Below are experts of layer 3 (counted from 0) of a mixture-of-experts language model. Rows are named router (the router's row for the expert), gate (a neuron's input weights, with its number), up (a neuron's input weights, with its number), down (a neuron's output weights, with its number) and show model dimensions 112-223. Each number is 200 + 20 x the weight over its row's rms, rounded and kept within 0 to 999.
Before each expert's rows: "mostly gets" lists some tokens that are sent to it at least half of the time. This comes from a sample of Wikipedia text that the model never trained on.

# expert 3
mostly gets: " he", " it", " It", " not", " they", " would"
router,208,168,209,202,197,170,211,200,179,213,182,198,216,236,187,192,196,217,178,214,224,204,206,192,218,216,189,186,230,191,154,207,193,219,206,205,181,202,214,160,177,184,193,205,211,214,166,185,197,197,244,224,192,190,233,200,179,215,209,165,188,225,167,192,204,198,187,188,190,213,202,213,195,204,215,190,226,199,155,228,200,161,219,215,243,150,186,175,208,163,200,239,210,200,213,182,201,211,192,192,196,198,204,184,198,216,171,196,204,175,211,218
gate5,242,220,178,201,163,202,186,237,212,208,222,219,192,182,183,164,233,174,185,191,230,198,196,171,206,207,192,207,211,226,181,194,205,204,207,192,221,192,194,192,190,229,172,201,217,206,204,215,244,185,213,200,208,199,190,176,216,202,192,230,224,217,196,180,220,217,192,214,180,251,207,178,214,205,214,204,251,209,187,223,169,213,212,200,176,175,209,163,192,158,164,209,195,193,219,192,167,191,197,158,197,190,200,194,187,191,153,228,203,181,189,202
up5,243,224,201,235,183,196,216,212,199,205,188,219,227,186,200,201,192,207,215,196,162,202,203,205,196,200,170,179,218,193,224,202,181,216,195,197,190,218,176,209,235,192,201,202,204,154,217,222,212,205,195,190,222,230,207,216,183,216,171,175,200,225,200,176,181,177,216,187,219,216,212,242,172,166,195,199,176,147,193,197,171,214,199,213,234,209,195,209,198,183,193,186,184,177,219,199,171,226,188,213,245,222,196,158,169,195,166,216,184,209,238,225
down5,208,203,206,231,214,194,195,204,192,208,174,186,209,233,170,188,148,195,186,220,214,202,190,180,206,168,196,175,199,191,185,161,177,209,192,162,174,194,199,198,172,195,206,191,162,188,196,204,192,182,178,169,218,197,182,214,181,197,207,213,203,209,189,195,197,196,208,228,216,206,187,220,195,160,189,188,200,220,189,205,189,173,200,180,175,220,205,228,215,226,192,215,211,196,216,189,206,207,208,211,214,228,190,191,208,174,198,175,167,179,188,241

# expert 4
mostly gets: "200", "201", "202", "199", "196", "198"
router,189,214,207,228,202,209,197,168,227,212,249,201,191,183,220,194,191,225,220,189,202,206,206,173,223,208,190,242,182,215,207,198,222,192,274,210,211,206,202,208,215,151,215,210,182,169,179,190,217,183,204,179,220,218,196,197,210,189,189,186,222,233,166,178,189,183,206,217,178,207,207,231,190,207,221,204,208,225,157,192,207,173,194,231,247,158,179,190,221,208,195,227,193,203,211,211,160,172,192,198,174,227,218,189,202,216,180,201,195,172,184,175
gate9,187,207,180,206,225,197,181,231,247,197,212,179,210,186,176,187,214,235,200,175,206,210,218,185,193,219,189,165,189,200,212,212,176,207,187,210,225,186,185,203,171,197,183,224,192,155,203,156,194,187,189,194,182,179,188,231,181,208,204,192,212,214,179,184,198,203,199,174,149,190,189,184,224,196,200,187,202,184,195,212,188,233,237,201,201,176,218,212,239,216,205,190,210,190,205,210,222,209,197,181,199,174,213,256,185,212,215,203,200,185,226,177
up9,197,193,163,244,193,225,183,202,195,248,211,217,165,211,183,204,205,181,208,199,176,183,176,200,215,168,183,196,198,186,211,197,203,218,199,193,175,164,210,217,184,194,221,182,199,181,225,245,212,212,198,160,193,187,206,209,192,182,206,204,209,216,177,186,210,217,218,208,146,221,211,184,212,163,249,185,206,220,189,173,202,207,222,193,207,192,159,247,201,216,215,184,194,192,207,200,182,172,202,214,208,222,233,200,189,187,211,212,199,213,191,227
down9,221,207,192,174,202,187,225,148,189,171,210,170,175,192,201,177,179,189,210,158,204,157,186,214,180,193,222,203,171,191,191,187,165,182,173,166,207,214,184,201,203,193,194,203,211,230,222,180,208,200,227,201,228,211,195,179,225,246,205,201,193,222,191,186,197,204,205,217,206,204,222,204,213,197,185,216,191,214,204,171,227,215,174,184,206,203,190,174,178,173,181,188,200,201,236,187,185,209,183,184,204,197,193,215,212,233,182,216,179,185,184,224

# expert 2
mostly gets: ").", " States", "\".", ".\"", " England", " California"
router,195,161,221,241,238,188,185,187,196,222,202,209,213,197,208,204,194,219,237,216,186,216,182,182,198,201,224,190,200,219,181,200,193,256,232,187,190,211,218,190,161,192,189,179,224,180,197,187,225,196,201,197,195,197,206,200,219,176,158,173,183,187,190,188,220,196,201,183,223,196,202,217,187,181,206,242,179,193,194,213,172,203,238,229,199,181,194,180,215,227,194,209,190,229,186,206,172,212,187,191,189,189,209,154,171,185,211,204,181,211,184,211
gate13,201,216,205,207,196,226,198,186,218,230,226,222,184,161,182,217,203,194,197,230,196,214,195,187,193,218,196,214,184,210,216,198,201,212,212,182,205,207,173,181,158,203,220,156,196,184,187,205,191,219,185,193,208,165,166,210,187,225,227,206,198,233,180,195,219,220,201,192,212,181,212,188,195,173,203,221,216,216,200,208,203,206,198,167,202,175,206,218,177,200,194,191,200,195,184,210,205,181,219,161,196,171,181,213,190,227,144,205,200,177,229,189
up13,180,176,202,223,209,219,209,187,206,171,212,230,225,200,189,184,206,230,182,181,215,183,207,175,162,219,212,221,171,189,207,197,218,206,214,176,181,238,215,202,230,189,196,184,214,173,168,222,194,189,184,176,194,193,227,216,218,185,207,204,213,209,213,186,189,228,199,194,205,169,183,199,197,176,196,192,174,196,201,221,188,205,195,193,187,217,221,200,198,211,220,192,205,198,171,181,195,215,199,173,178,184,203,206,197,169,185,241,169,204,180,188
down13,209,177,231,178,184,205,227,181,201,225,202,220,205,206,207,178,203,215,221,221,208,249,184,209,220,187,188,203,222,162,221,181,200,228,210,189,197,187,221,193,181,210,195,191,214,182,199,182,183,230,184,187,202,187,217,220,179,157,206,188,205,197,201,201,211,213,187,197,209,207,201,229,207,203,217,208,194,191,178,202,183,182,204,193,204,224,220,221,164,173,162,208,180,198,158,199,195,172,200,225,197,194,208,217,200,219,170,245,210,219,168,191